{"routed_scale": 2.45, "balance_loss": 0.00236, "qk_norm": false, "optimizer": "adamw"}
Below are experts of layer 5 (counted from 0) of a mixture-of-experts language model. Rows are named router (the router's row for the expert), gate (a neuron's input weights, with its number), up (a neuron's input weights, with its number) and show model dimensions 0-159. Each number is 500 + 40 x the weight over its row's rms, rounded and kept within 0 to 999. Numbers have three digits each.
Before each expert's rows: a language model's description of what the expert responds to. This comes from a sample of Wikipedia text that the model never trained on.

# expert 16
What it handles: Sentence-final periods before blank lines, == section headers, list dashes, and middle pieces of rare names (chrom-oph-ore, Alash-k-ert).
router:460498448524457501429557484539480518517477521540569516479550433593501481424459409524434540517527589576520481561515443458483499507464526514493547509525430571531419455488431535518527509493541520504510470554503580499571585480534475494436501520583579504479511500474557456574478387503510528507485496458461524526482442509516538562570554569453475467565546524455510513522529489473534538493458527497484500536517506488559477586433536538509537599482517514516560511480469514466511480475570475
gate0:525517477472497421480503432587523496393436501547546479519504409500478478472479455483477442498506486484485485484545500522518499463527482523538461457523472505534453446586470548489496515479466545472510517444532552480449537462462471464507512518495485546519470524530525545500534473469429506414512481500449531462514443508463543594608500441550441431524499502547567477544472537554525449489444581565492490511485497546463564547422492496488569447518572527425526562520485472460537584481544526
up0:477562456501515476544474422479464465498436510587494487420507451588440480473445551468488570448483498457537492490495431502545490487512484532475494457490526505486512470470501493508532502530421414516518495568396536605460478430428563520448519459570544448456489451522474583541509494471530473522536498480475478475378466496477573477543493526545512434502475523488538552453540470503536514536513548511485498528484547489418499503500577540482489515449527542457531521466530568508533524501525489
gate1:494533532460558473527522463458488430509497494492535465509476512501524469433491483576566454510523533484527543522561516493547534507512557494462599533477422454509491500496419520496541570502494431493552523525357588461493475421511424456457512494476531478506531572506577548595489480458498561489539483484535464514488505496441430468490481513453482524556485538554464528533556554459490500502498449492466521527499519509458548480491516504477501445536520464513482534459542529462534452425531497
up1:555487553519538537510507552514469593493488538419475473517551504541492460486417511543513456509443504456514527427437536461516515478473463486474394484462571477469476485467526459434486516520511532498474441539511494491433477501463469460548487441528442497525495565532539518439432489497565447462483497484517556534557512467485451514469487471482492556496487449490486521484483401503459476461529438501475427494471447412492526487500536487485494479539491435483489442582478475466516502530551521
gate2:479492445442498552487426537486486505402517537579497547491457435532514496526543575501442473498522488535492443493451501471543510525457541473571488443438525514475487511465525467508491542464527495462459494498479570490530487525489547495513461515561539490406458491418505459572514506535488489515481403377445443491489507547499448505557475517397513453555544549478518428443463465512539477467526480536486499484492530450542463487450533560524514522441479494549546525426498451542526534535472431
up2:445516483451522439457445537486465455420473492507511507501503460588433532534483485516420427510523546531464560539475529482481467434494487506594562485498484492501424512470604485531486554416419506507514403492525510467515489484510499470490529511469504471490467465465573433523516506471475469427528477425412514535542553578535503519491506558496438432538519535542503460478459492457555464455459422505506533497485547503478532521513476522532521442454472511519519526453504473511528581479510466
gate3:572569483495497496485492447540571481497506552422502611509503466489495451481461468515465490500486447438465512533484454534447607491453514492393527529490499484464472520504518558580494454572594487505554494577500498461546488485558513497524459536524556488495518484455527511495478524439487530553466467502573507513482531506503532494456445465543491577462451476543549553546556454513467480526525529463484497502504480557541496461570472558512501565496502459546456558471494478470498516469492463
up3:481488488574497503493481530498462541529467513490496472487440487503549458541516521497497493528520478538513496464495530518452513543512470499530403562469528512584485455516439473484509573461446527450433513476487507470476517524512484524577457445492504462486472478485471449473512516543504497523487470488458491471480517565491462484537521499461511530501545446474456468436414511500432490479510503475480467486507528466559483525499533473484507530475533497469539505435498475537543505548544529
gate4:503465547564533470557466439483444557492429422506550517532437471464515555520436441561457446517424518516512491532437461485555457440478552544498505547498559455518482534531475483522545516477569547417545550468491556543544459456505475497389410494532498432521500536520490446497498466514441522498520493545437551531471550558495470544576545529446501466458483506471520549528454550558499507507498511531578508477546452517497495499492471454460607493494435545476516455525550481444523541519504478
up4:560515524508529516505444457428503606509449485503573511528457464513493464503468488554508498519374495522479481544455467473539499473461571532448486536492485476531508504494492499519503528475569486490505504474523512468621502503523490505430418493512530459492506490487526490498500440535416580527527466570456586544531566520481454541543480551458527448490443444480536532461463564534523425478530517529569555467529457465517521481493410516416609475490489519490477447469514491448530521552483455
gate5:529421515496474490481509478528455563537519552561488491512529519489500502428487438537507540550485532554501515507484517469476519512507435503514459533579500607448485466546460569478535509555458523484522465544538576528517581452468498527509527429536503541511547537525469520420495390446504467509496507500517560492469532553571529514536569592444484441539548509483472532498536460526428560475536457457517476464490591479494424522563530545543502501477452492479495465511518411453433475499532526
up5:462433584584459517506488501569465468512461473506442526434467440482569544587407569524530493420507445501559434450463543514451482511539523515415535481539562501483409549519502523462529540495528551582475483442443475535523457520461513483506550537465535417532487547576509474461485485424507432471418553446529506492444460532535479491463523465471408464459533460496486510563473521491449527472524475481467445606431458571546433533476446514506581523503498428466451507485579531505453477457492553
gate6:503443417522465495468451500519477423532495499465575449462522452489394481490539568528448510464446481486507500472565550445491549472486486518512496451569508468505481500390456555545516436465532497444498447500473492518520450534565485492490490437531533538509580506483494475509469447522486568567484500541457459545506527448510533507457552508546522483496593487480495563527469520504531445465558579572487484477527588519537473530502469479447471595414508535554465437434449529548474537522494587
up6:502490497479548473537509527449501529447462521513485516556487557520573486531519483492459474491494476464490458485518569548542551540552516477591465573453490494523553518495563401498526483540567491481522533483585507526469553471513489527540519504506446505507521474475507476468452577456512499476477514513453483543506544511511490452567431529508486526464446615480500494402472541595457492525508499540532501495458453453522502496474575515525481452560508471508536530535485502518554519527577428
gate7:460516477473508466500448501476465498564456546526548488480504508522492461518456456537450485493467535533485496512467512445489376514497491489487459554491519549577394480535559454436508501507493514446538437476462562482536539553470477497558462453542499434571510474499544540507459455525462501521465529585431602502469529455528554488476469525417450494526528453529385463518525592475479502460449488523511503413517521506473497517391476516538535418541576501529492466469440481553490433574524435
up7:458501505502510532497519515492568516410567468485425483514486443511486511451484561445564523494573477392492460472454475491537546510464517478550512446541506483428554482528459528536502555424562504585476522527515510485411469451499511520505560557446481534467456545463422489513493529501529504486493467454547450523578404586520469545566509504609568455518441562531547498444462472536564561492491475511487521554497489499550519479612509525437464579496422509519515474538485518463511554441509510
gate8:494511430555541505577507447520575519516461529443589498466455500513413528550498484554541509459505596524518556514553473492534508533459536512448515447484521429572494414497555495560499479545477501429490514487501460428506470520453569507460499485509567452511511512476541482582480525481503479472550530413508505522497523490524511486433530543530534547517497548502536511571500452378454576446533520543491522488524484482536563444489537472507516612542449504538481448477476496466558530526530488
up8:494494494513505535478533554499481510494520484476517436508474466493482476469523481504458468605561521542486477425532513488464505466522412563562491573438499512502507493475429506486432464504545462520485434554488429550490450465573503484530394478494403520495525488569559519442443523515470467578436462593471573508494513512501463474497488562447480475482468497476464494452484524501548464509494472475511559469581532432523538484516556533477442461569501474596474468522528431584515489531481464
gate9:466494452464494520506573445504516472537437514459536546522520573519416514524583418563535477502502528477481533499567483461499479457460431505447524477466480505569517520477516481488464535499464530495550491547482481497457498434521455423477550458527564519456520454476477538584510487466532542395497417506541530407513506454518510524535508517523452558534486419546460473506530505438487524530498549522476510541517522481529474475491553519523515463543491499517491447468526522480467480516412543
up9:480503514479525463535579460571542506529509566485535529470498460533510538546454516503546448467531630492507466491471487497519468543507469490455489449496521552527447461514427441524500534531479600483469531531485527467493504539421514554493501571538499482493497500529465505522444476488481545410499502514508533465546498500542558535469502487490505484479457481502522498515510434485430531513484565484507432507511528485440444524548514484446530597483493482464471472514496582503509537559551469
gate10:538511476564502544475480502453398459474424528522526415508500530483568493487532388515413510537455533488539468532458566464489449483507527534558509503535471472453412501568514457540494472482461489415497585467512498495489559528501488459469470580532525466524547537488525461562500442535522479570520503477486519538480557510526535522568565572500521445552502460461450450480519510543502522506498480474530475435574628475519465523437518482487557472478525502534458562536499490502495554510580457
up10:566488480572463535543496528498470435431496555507565459500480465512555441532491419484435521510460546452532502503517590427536472484458544527539494560512437498499427576549479469523534515494479516475449598489544542476517517545532523446518453545483511480453503555504561479561515503516496464546484509493464505509522508514504546464546514552426576483534504473475534407494534470529545550514492561514493491471573546433518463468460475472510586498482591541548447526502481485473524565528567451
gate11:500524517486479551513483508458458513477516572437546536501521457565464501488503452498488518473490510560502553550567483501462465402493584500504570508504443570472486444492512532537482527454561489571522547563530512549457479479554455438446501527545517533516499484450557566509510479503567527516504480468511553465575496547562469540546566523503498512570537575503468492581533524471578464458429469523510516519570499447556464485462490530600488466517487505492518526499467521545521557528511452
up11:506506522487468573495515516503482491530462518490520534473570510585499500518471435539479501509525525554487518533564531474515479354477538441524512491462446522507500399459503505491505574449559541567559520575540531524510496551592440424506492549556490508509518529483525483553461510488554514509534469490498532513551496537562478584577565507505540552584602529492406517611551530495572491460519463561471552533534436444542474482450519491524495508508472491479477566539493531506516551508517466
gate12:471566528535525537496483498463513517451477535536457522532463456473562545505501507478491515501460468554464463514511468494502421507553526564479493482499537515530455465429439478579599532460525517471502447555495537485471560524512488510539446535515450510458495506488497468412512471434529542418592474474466517566497495502402478526461459580456488484492537490495503548461459512554492430484465523507521507536511517508579497527541560528482485549479549531455494472539505482482554548510543593
up12:526469405521478475524452523504504426568537505459525480497471493527486449534523534471502500426523492526504495524495509512463495515467476516584486489485500486491508543594553488431486427517477479452465562428484512470529423447477516449435541507518537515514502507487515516543516518554538421545435598457569536469490483467558520418547520481523486513525474506486530507533540477480504532540514468532517483459497472468454479516420474466429516499504522494571508585463487516531491430531458405
gate13:534480467465578427573483504484470449486553472524498461485498467570476482515484456460464554492473517479581519552574465493471560537478536566554471550494454498506463471476504522532498431481485459468529576565467514501538474437441441459520463453530508483481571493484585471518478454502526518469487444486462543532560506493458531452452399477520497461465511535508489479474509479542463530581474500495529533565480524586504466477489469467556564475528385504510507503470540524527521525550511476
up13:465512508484508514480534580504589485464562483596452473474526520509482581461568490469477538560489497562553548466458555409429469524484505462539439474484515500484459495555471463482504487496517506494515516503573490499495552500555454525478485506580417578498522500515475437463562554485590503559498507488538510528485452533496474466547513578491561457567459572461511461427498474452476494539485486496450538530509509458626446514520490483434539563575457518474520464501395513468470521535522497

# expert 23
What it handles: Opening stems of common Latinate words that take suffixes next, such as rel, cur, dist, con in congenial, Det in Determined.
router:491440553524424501485548500575443458616471511512485560496469537532501569484476540510533480510478548546522491501438438544417569527543463576483547460569493531452389494532456532456510487504511537476507480496464509512533502475484473538511524501535541474473525511531510455457419393484550437452482537472499485502527455529527493557533517497527422487575507517520509451505586526475420520480519427442447460505482537487474446537524508545525514579425464435467466461489491491453470462483534557
gate7:576477481502431428457501491510516451483550461499476417482455528493485474483449497532528555511538488487506498512454503579512470440507587528575502490499477437505505453501508475539517552512488469524433520433533484523513492514526481516498521526545549529499545456509523454491561514473515504524462536473538458435467553495533460462488551591504459432516468491564533488475493492516490490424444477425551546539523522466490459490518468492468418517587471494501431559540519439440502468464467533
up7:596482452495469451488489532471526450488480458479516496476520539522486457525489537488549529515467498451526518525488504529460524467506539530547563468474483384535486464495504478524503464516496479435435543404489469493537437511501420503567449535518568545499532505502587497448507495493512496472476527524521487410510515483500534460484476515511545498528445496559528494450500518544464405463502433511531623512483490450447482482520527523539466520549521487445448510486484476460568471528462481
gate8:540476452524542573552494503521486435514474478447503573457457507517493516556502537526486448549480504535507474493428531533516519497537473539501511484514568456551521589535499486524534448495482376519536484530466498466495517485485445525542465536454590482549533485502549427526427491502451518511499493525505501508507459482550450516472498586462463548480514537548511466517476412506585484438539439530508534562388527494476432470435512492449539469497569464506507504512540428475507552508475501
up8:514561491505568489499483464473529516495532486481517483436523454475444496546451463499512579493569521528480527475548466546483518496516489464503489590450494506516400467514536559489479586537570591490442548492460404571462506466558526449477546511508434485487507576525456537541524527492583488432487527422484483455519504572522473476501487423487522575498499447516544539517550600531467494567495485495491412447606484486534586515588508522496494573508418486511493521526478553489526450522480507
gate9:437414473545515574476487525583512439553595464472528494511450487504454528388491564460460427474490570387492539518461458458486586575457457461495494441488488498399525538512457486491590472409452457472443530581511555481487519575484405520523498476447522517513460539474475471466453504488535444475522493572446554531465399504445471511474529517442474529529510442493536528441478539500519539472556464528516508489497567529469458463501510580432515533506551499453547499517446486482515466542486524
up9:496543512511494471467586491446556490468439494483459510479499562484492542518501442514481535514552453596441439458505545536483482480531522481478536540495504493549505493455485509451572506541544552424421542511501476495504588571526484452446495504383555509503547398524475502486463485501481534504533529414430489512537567481511507439515458503538475513483505572434514435567564482497425474492532535580496496534477497507545521512519493468599444460520471502529392535490548555505477482485535516
gate10:474531465573378547435518464500498476578473483534480542478456513487454420537471562601500514549431562485487569513484413520502461519526486477549455475518552518525464551437493464454514468395466453529535427508544464442445398470472489542441490491510455507479443509447503490434580486516534452534456475493582518484529484471571514542529541444521513557451451490480464454461576539457546519462512485506541522480508535466522517544432434494473468540498529486460543477464498550573391485552447524
up10:472506505532438571513529471523499547553426478521484570468516547520503492477480565499555498555427470444513504535485469520467495541452476488461457502534510534461407533414533506528503506519483437472582479564555487407465450512479506462491476488486531475501451541475550463493462458536504464469510471527545561508556499497497484485543507507528480532446441535510465412466556461441552520475593472540500545445507540435542497561419485529486480474500520443448461460471491531577424480515483485
gate11:592531560497502486552528491538482415480460461481512536497431554464503527439501498495528439498525498478442484534541493550486584557518480538530489521549499485470457506468511558522522521539535499507478534563577521504478479456461489492604426513398536494494506460433522447549405470457445534444491480441500496455528487488444526452564475516509489502556525469540490535505524543546540486514483478501463522424530462418454529429516495535521493454493556458447450475523469474425482452445474426
up11:525525518501465452517484460470495497531476514489494472491567523539494508476484470486494480565421551514527415415547476461546498484485423487512571519503457578521363499509470503496504481403575457523584451546474506461599512524576479515482494432400540441452523464518528566528468449537499474488470526497418479568485492527462425464504487552540414514550520501463506485523484494517507513461483550487494521540512571489511495548449545503482457500530466551538496483531529523524529528520557517
gate12:473539450497552483469514533545534544514465470463484447529530525571527476458465459548558445481477548502501458492459454465543560489464487504440480553438509512402473469534532457566470529490531490433515479485483530523498578517507504471514557520490475526574499517552500475401442481481477464525469496424512545518453577440491521468470520503498528464512490506482511520564485509544420531534479462556510467462471486529545555509543477480544552491535476496533466486514508381506496481531489525
up12:501473550517453452481534498497467512435530498591550529467541421476444497470499488489418570465543477461580554513543545528438467485514503439474501491543505530522503542485478554463527528454446571587507545536603543500536471498474536533490501505488435475485545493484501520587587552484501528510542532572493430477526526541526460510565519553464510511474516470438503549526481493490499487487519556457521504532485539539546444544456434496477531554475476537474524492545484578418464483465550515
gate13:472426517532542429481472515525497522507417485450555467540592460440499492478501512498522531493504569503452493469443445555499565519482543488506517525551505480512476423594525566476547449491399465423512480502487529488538517510435496517481520475505534435501542518537465568443403457462516409456513529565469500495503556469420523509564462434543449509462551532509521475443488489493471490519503499502466511483522500518458519465521556591543498451521508509452492484536501527581571530577536523
up13:510537464482528499490548471473525523482587450481582458481563534551509528541553570475487519546537471572496516544517496561371491479499465505519472550523565536561495467461495487565486446523493561551532468482595478516524522536527484508457482555533497525418533568525514391450456539509489489519443484484607502489467502494501471486539580480500494473509456518459537524515559557501446490556528457406487517528508541516539493575435512514433557599462434555486523512529466530518447505532492509
gate14:559492447526518545495501512515447491600533510441514491511483511583543573505500521526535503507548490519501555467513439499548558466453564506490475492483522493477499474434475536515473542442503433520547443531433588461471486471498531467488469576450529505486514538518489548486473472514471506503472510502515537514419464523461482497447438450422485506516562468487487599537527512449534512493451524514481385495505468465480448465452517476533494438447500449525518445509479496484470518532552479
up14:473498513497438511520487502528567556422474480536547471444509456500547424508521494513431493456450425469554516516525543488446458544524527516517549505492489544510457500543503492512497490581558487483523479491573445509524465467571541560456515501507402498551514458454542506456536472451499497568481599479487435559568570513585583463591558550532518471480484544453520412493458433507504507454493530509550569507521518475568514528491529608499503577477514567538504495507469458545515452482514535
gate15:536417467638496503508440467419533451520557469527448570505441544517548538472498466532516435495530522548483515456567465487489480493502443578454501473552527505493496502472422536543432492491477580504498483536493541496580532401488497549534482467543509522455522444506536419510506473553483528443539486553499530523527491445517502485404546463430464515585464531545507489496507571510452510525506528501413533487496545527531505495476526458476452494481399450452488458460544525484510441479538569
up15:421564519414512516435524515573425539504424540521565411509583451518482487519487507487492570489465495415535522528431512513459528484439573414517521554488507491530518537548594500439537504479507446490519528496501497466441469551530507492459525548459468434552455561483501493485498529439545554523446510483461483492476566570493510546536480561556510457455532453446522528486434432466501447464497453539521456561498450488538472527513436547543525506506518514570506513523497435476477506475494453
gate16:522452493446512435495459544524451433525500457512455457465496518439506529476553556514534482452473481500550456409418471569555500429441500563535555414553551495533419491542542465455451488489538489571472388524485541512486499526461434560493499512550506494536460543558447526448516509562529519380494483479533522488496486463585505566463484510547504504472467535514432410514491531481494557494564503542476539454521557505439466487507457564508579535455508470475516461457486560457504489515464539
up16:521453492419495461478488541512430402549540463506476498468468557499484495472552510456545482527529461540517418442471507527513542485439513546547502482530588487565504482590518509524524477496518478544482494545529531454536479550477443568531488550543505531556514518521488520461535492533599519439442551455517504491523509495574485512481453523528535482485489553491449407484531519468514524498515464530471554472555600491393436479451467537490539511470518497481506495445452591444508492550459523
gate17:508462545518496518495480517524488471555496442488462515525496537552543584469502514537445506473517490452537501485525502534429531520563512557464445422565491497475396471507450529489469559551528546578495463463491498496454429416497497526481479475473500513558469562468518487521499445492510485519447545574494545545557501501471470517522497535542507477509498494473484581458540424540443490517541449467438574526525393513503471497391534487579528519448487483517419465480484478532496519462496624
up17:595508577540507519524477538530485426567474435458452546533452581522449569519476553538486461516494536469474466432528517515496540510575487545462440515514516479502470499496455531484515497524512512508480488441489447499484479440463494485519455531401531484522438498480556518548471478486571529504465543560523545501539489537436477453455477523508427549527522482533497534466547472509430492523531413462383548504504407430433447465449504484521457544456516446462528466427494450509524556527460528
gate18:463477506554495525520435497518524452429552455428537462535468419524522419563488468506569497525514429575468510467521513452490527494543515549443499511508492483525450533522484533521526449459488519537426447520543462535514511486493540528515454501515546488551541559489541480534433430498467495496518510560470515503502531491442503486427523465516529524481533471547490489558570575460496543598496473490446524491527546505492484483504502520444484496457518442486518493452452460474507507562469535
up18:505476471546528482451466488453575493604548475572496527505590551465576523454518471468450481488502394494514552460541396520471498469437566558465549521524455578465578530490506575453517511485498523503483503508516525435519553503484485514494482460488525501479507441509497552454581470544483553479483450557425442463533553504488459542491541495472436452477459537536498583552437521547531502557471487470530474519508501521477477526530536554529506488476507412475501526489579518494458507505534511
gate19:427499465551496475507443517510488398562450450459566508511476524437397561513485526553485449559474489531512510506543483573503554522450460563447520471441554488493497499460567447467474515439462574440543529479460517576490464489489442494466475506501490478483501520433503393462439497515496505468487491475486572487535448577462453524401480499496492505516469562527448505541500545496513513556473480532492494461541502526488484497471527524528495514537516436528452528431461482495553487529476512
up19:504515507524492515505513535463449467554480534444573476518487496417496500542501486493529486448475509509579564544417491494501485596410494483506543460532488510458504503449470536504471475430498521527538518526485543456536454435481456568572510502513516466470489512477494493457416510495456506479540459483512493482443458551447432564509503531556451548498425569514500456418535510511507541479519531535549474523467499517463502523435465495587478455539487436502464509514486466561569456518554460
gate20:471492525492509509463513502491423449459506471506527555443506504496475473456511468492439513486554503538546469552545428547500599496472483470455509514524460484475439490500497547550487490486426588492556566508514464550514519551523500515488526539458570421442506508485548478484480461457444519530554550541504461531563476534551461504463520545493463499524551479461464543647508510508502460482444479544563547513474585544572512512504438470448559516450542545527493531543555505431561459494494494
up20:489534431473446478512537407565582506481516532526522483533516488499567504452456488463467552533487509543474515493436483509458465464539516475593516520484509545505555474471530467467478534488464460597464487491466525510507512474515523553502521455580496502553513466527431539558514464548528465532470482444497536456467540502516540512554537494421492532506487495511470459439407446473474505555443529441499484493543460523497548570498578498549512480499460500555467508453544385509488473435556472

# expert 52
What it handles: Word fragments early in a word (hydro-gen, t-ax, le-ase), pipes in lists, dashes starting infobox lines, and math or chemistry text.
router:510471558478482474517549450537492488585443534535547487482490537475509502497479496530530459541476520561577495541506529474479550523531496499538536469560477551473397482508456560491524475535536572477540563513492555518549534487448489488430511502470564480533585464544547461488484403468544399504500588526453522544480469512516520475551589470463435474520548525428482450555592514485496544484475487469530437546426512568520503562500484511547513481494493460476483546475553423496505454484558552
gate1:508551422529441533504561451528478480480506380553507562524470511513548498511441441463463460471433496475527456472528579544521524495525416581486486513500498493557537519523499584506529490471404563485445479463452539457541536535496489475546503563485502497474580498468519484494471474466483436436500488507482506513524515551551544469570474517499530488448531539497549425521491510518569576561493528468573447507461474462547449520445492470552527503539502531451402488488471483444489510484504521
up1:497488457553542540518524454548540452533532501495526518504456479533506501534472454511561483483482526534535457517501565434521577488538450562525487382421493474541507512436456538474567431452478453498500493472469431510515473493509532517519499474511490530468524523492558600472512472475548494471530493473481608514495506455421456447540481490515527534440486414475513488599527463549519603499489486523514507451440537511558443402504485478525535507481456512486463566394554528469522547566477410
gate2:522443519502477441497555436524556465650464469512538540462499452494484566474478501510569514461477532540551500471520456546469521536537379442509547520512518523460476428496511579489454472520521498595521473506547516494512524529433537517558516496543547513553592530526570432436460473503526527468496547548496549543484414459512474554465481503523443580465588410501450522557536567502444510474524495543534548499475476565525445490496539473552504491438496519602433474456520487513506409465554505
up2:532445465477516454469529443495556422580459500409466549459535519505489513488470486470591444520495494585475418419541496582555497526522424527487495460491506485503519472486546526427474460533483551512491501506523495543488515481432471472566450509493516467508536463533554462454475509469486560470517482528519529512489472461489470520463417457480464581477480441568486496536542503530506524478520487530507524417410488559459437444513549470577555462484506474526423551438544452556526531522485466
gate3:471499484526551491509461474473441495580541452503471555507478538465429544490521545475511477488534461549475516535526462560490566423539478561512512471532510479517509452486508562598530431527503536404466522442509398442515412480411497499466554477448491478489526478508510518453471477492524466508471470481429509486511451551501507485410498475447487503490529524524539578574474563548559484551519407511512548520484470528518489508523515489475478482478560497442511530443510458568489509597474484
up3:547526516429463501548494488421470584468488525452475469434521515490591504522460499508460478507476508450531540461537450493499580447545462448438464499430516539481489499527485512421493532577464508466564469484465550580532536505513458478433491499500496436565448524482519547485435522452530547440466472514497510501463525486505527554416535506529483530473501536561548537512562485563484477545463517534468428506534516574421513554492477468488466528536466465514488563517428552487514563446500456
gate4:504559466474515562573508525481467508545429457556557482504459553493540473486556445441548467499495438459493561572432521501539592505550512557509449516487478472478468555436463469542580490483494409529563538492442527472524404539391516524496477539487422508595526512522496552486472463487485456480516465550491554466509507488543464449546519499518540471493585460555484484568511554531545531610513480524517497525575507510442412517515496452547460405461505477460463521550474462465536527499485505
up4:504443493528508446540569419477581562416545383476548477459465453520479507526471562552493538473529511545442467485520429507558510470480465436479539482439482466575509448453461466460439509501486526515525413481508465442567539515460472482545444487469544470475538506496598479438488529531492494465484530448487571552511452482487493495478460481536501525551489524474489485532416512472557453492483450524523472535454448497542590506519538472509438547569485525506492555460526544514463531467523546
gate5:473518504537503494504498535521447531455504520510541464480549568474512563503497480542540469474478501494524489487496494426507472573455449519465474519504609532562395519511512514508541553562424537441463501476446519518528518398478463482535538496510567512535525463494476402425491474487566475428548521507458535576564522497483530518451488507520493563492449567523438474457495498484466492506501483502353413583552519512539508549438506465499576524525443477421473508510525481473497478513592560
up5:532552475545493492544480523480471537447483518484568509501489573503497542542510491516486460482526570478489528474473495448543446553490484559496503505467546449562437526486438481514583524576437496486431528476449481462550474461529432457537515520508525512502537459506506485434468531484555448459540573533455536537538506497489534489492479526551486543524457541525505491454566539479514513481463483475416464592560500468519504545429503466524555535535477477464515529527501535490577532577577519
gate6:517474537475488439485424547461491447465466485573556459497514461436446562500480461524471505527449461407543464485517531523505464485538436516536488449457515549412473520538518490444499464480529493482494485453473555468510449522513520522535459443497480512539479553512531570444583446486494498511459565503524470508508471511533440525462529507536412430482510552520590557541524480559484474458521546535542495525530462455417542493497491494509481483506533534537528424477471457455574510549545472
up6:544447512435508493446471558526533496470472539612450495521425504475479543449477502485453536530465453478541406557480531533527498479513479576518553465453521544391497494545537484477516521488518532507485526488482581397473511526498471467510454448492569520500513467475517557412553457449520489431432505466533510462566494470501395528465529531522394452465510521532502497514574443507553497516512602494549459513570487475474496466479456509464507457520489457532487477514519421446520499511518415
gate7:492389489487522442460509541537454467547496560530531561462488506478505486520442490468507537467418568503454485555400571571477489602493484489503534482538543510446451539438488453519566466494506502469565496424379536547494524522533517499483492581507442474491560503424477505444550469479525448479383502498477562464505560468541545439501509469447436449523501539545490514460548496536513517497473471471501445535474535559475458545535444502513570487549497472439471519532516449503463578485573517
up7:484441418455519498506534531512466516585524484561539497512486493533501483476444453470524592497442497553526480545432508503528500585563528499509559537520533490489467511479460489480560466442531468504522528458416550525486540494468545460557529581529512556507582448489531530498536436447549442563420538427483468444489575521548538429499509546434503430537532613493486505500496489512556547440465486507551497583454554449450509515460471489507539465524505485513538470523498471478440510510560537
gate8:451487500543452523516432463528501459549418557491452455514488467526539503497496477506537482456503528497515471551597487495480503519445534521507559516560506451454493484476463529501498442559491567471510416513467379576394455491447532480500536516553543528497528482499517478461517486533518570463407457491508498534490468498481454502516566522492455547546509527466510481508574461499464599503418484499566555482473524523515482460472435575534494507443549431516502488506452497507494556518394496
up8:463527467549456534585456505492530441508429517511470417489453468493506444505606514498536490517478487500478560557605496504519460552510488551537589483552472504500526522405492537436515490617489523436498441464507403518431426424479529469498492565489548539514530411556538485455551518518501495531451533553530502514492497462473527485521522478485477510523548541499484472478491486516541559495509518475542580472490545518496550499488464554472457450481525510542460477514440497548564590579440526
gate9:479467513509511474520521505551529428521589516533484527550497372430466567469590465465502458488446521488462448553502493554433565502527472567499551534528562480487535489589460505490538473534443554515507437431506502488499556564532540588473494507475529435558513502497480463579507483471432486508396501559495519506520518538486524466481438401504414438549527442481541561531506485487444500503479447446564519468480543519532556536511520400450518510496489574537525490434508437484460515545459538
up9:507515537484483513490549443474512537470506507481530545444486511583517487480475443536517566467501447551521564509466525455504459410452544414436499505475465531538489545427516466527440535456508479523525512532568489522477527458528526473529532449542468537446443505527456436464488489523479522515562518458537474469535495495520515589531575572487512601465538496498530467414485492459441523507549524511470479498491470458483454497500473535552496512495497512474505451551503548423523486398568483
gate10:511475474509588528468565443462458531466455472474552521499516477538478463506447474479491527526457532548501471502526531472493445510497516540446532483476483438491547499455540539420488469426528513466491594375563512459504469499556493472524468477484564471497491437455452439541483502474480521551533476438494462470469550520484510487539516455497518510477486520493468421434523547494492451562534573495536483479523492451490522504469477544510568513478508490453495454572533514479549495507556454
up10:565504466461550444528496459501507447505478514474590533490492544554501488479481476523470516478501543522455432521524488493521498591505510576500522496525459405532549479469500509499515469512518506439481580468499504487503449493539469415544457501470549520498493496526528550494484438470547542490530531480528420446501554490448474474554412494460460510532497599492516470471488485575542399466475528501541515529525524412455524497457492521498522533552525394497466476518460457457514507504529463
gate11:542513542517542490546522470555552497600533513489500434431528532549500428540460540527479565468504492503532470402490523501547518522519541524559584498490484553552465479526509569483572478490458478415496588424462511500569444502518550551486577482484502463545550543544536566442551468478503439565505531467513439490448542545488482464556457522476458443564495531430507475499440452495509474469428487488511505530498563471521489602512547560449491502543525480468548512517585492525537501532549514
up11:485467557503506373461418455536504484531547463489459538486450440388425553524531506568548462486524529524446515479554461518466521541558440467519456518445504536457471528526548558471451454572522494522471495432507485500460472401436435547585479420492452555476513510506488557486436454512574500518549476470509568528492479533440456521434516449448465539421495461496489475494470468534463575447519434518517557478447426497473560546486483490485504525531511521559511482461518513535509486509475469
gate12:484520532469470516535555398555502555581418448494481479507463469470526513393484520491528532500523477484483567456551471453457592516457568545497496432549459541470461537536576580462516525498520503493496536501523547483505523419450512453503478501529527462512515489553543518465506477494495460459412527526518505431528572534570524540497538502522484427508485586456473455494541463541496527457502495525477487510533497524532540555448507573531440493495538417481493453509496498486515523457509465
up12:455475489513489512425466576477524461466559536531515491483526496535504527543498434514482469497493506527558523550409544525501425501535492448492511535436535530490516500523465449542499471505542474513457442478481466517538540533555531576523545434524450520502460518462412511542492527489523526519537442449528483509447452537484479514480513528477455526539500458519511526531484500478445557503550472435531452500457493506536455465549501485479587515490459539456502519517471540505465499492523550
gate13:492544501515510459560457516448553608622541537469586553482532510472444529535438509599502486489522546512406497439461534504536531463534452436508471505435563470448412512452464539495515531577472490457407426514445497474554449479488446494489437492498525519519505496420554497504457476543553519480495545532441622489489478516475510507465521472442504489517544447448445525521541500485460509529453442427493532473554543532491537513503472471541468483469511437534487581470480545497522538485504553
up13:573440522568514513530483475565500407417539433504509523556496493527520492500585485470459466514426485468574531479536503487484530572495494543525530468515489473512531489507422508509565482396481512511558549536594544516500533527546496455500493542449434519490485526504527563514516492449471491565522509538519487501505516490501523427523546533554494507455587522521525469482484535487553535434526480514490466527457485543526454534551411482536493497513478488494470495566489450475494492472519503
gate14:556513450479529461522496550511562490525520479503525503516538525508528501456478575571457464459456566524486468477507478552552527549513448555560580495492525426524475421535562490471479488538438430452507624463393474494505520556456510471508499499510487534500503536441507543466466472506526445507592498520440458534461455476474492484493473489440462509564464556522470508505525533513466437439442467503521487432485532543487482468545502501518484500493514508490508564514514521509512475568517523
up14:568512518489511549522527511515496448516454514456538448527509441503515537556458471492507516451445431484533526485510564474523460512503457513476512523510443538520486539495469493514515560493529519509554468490578473398433474457479467445559530433498472521510506568521476531509423474537486463525531444559504528518511560511430463508491495528469514618426577519433484532407488467572537496537474513541498456430446498490492512436486507564408573520501480435465483473505565489511532474483452518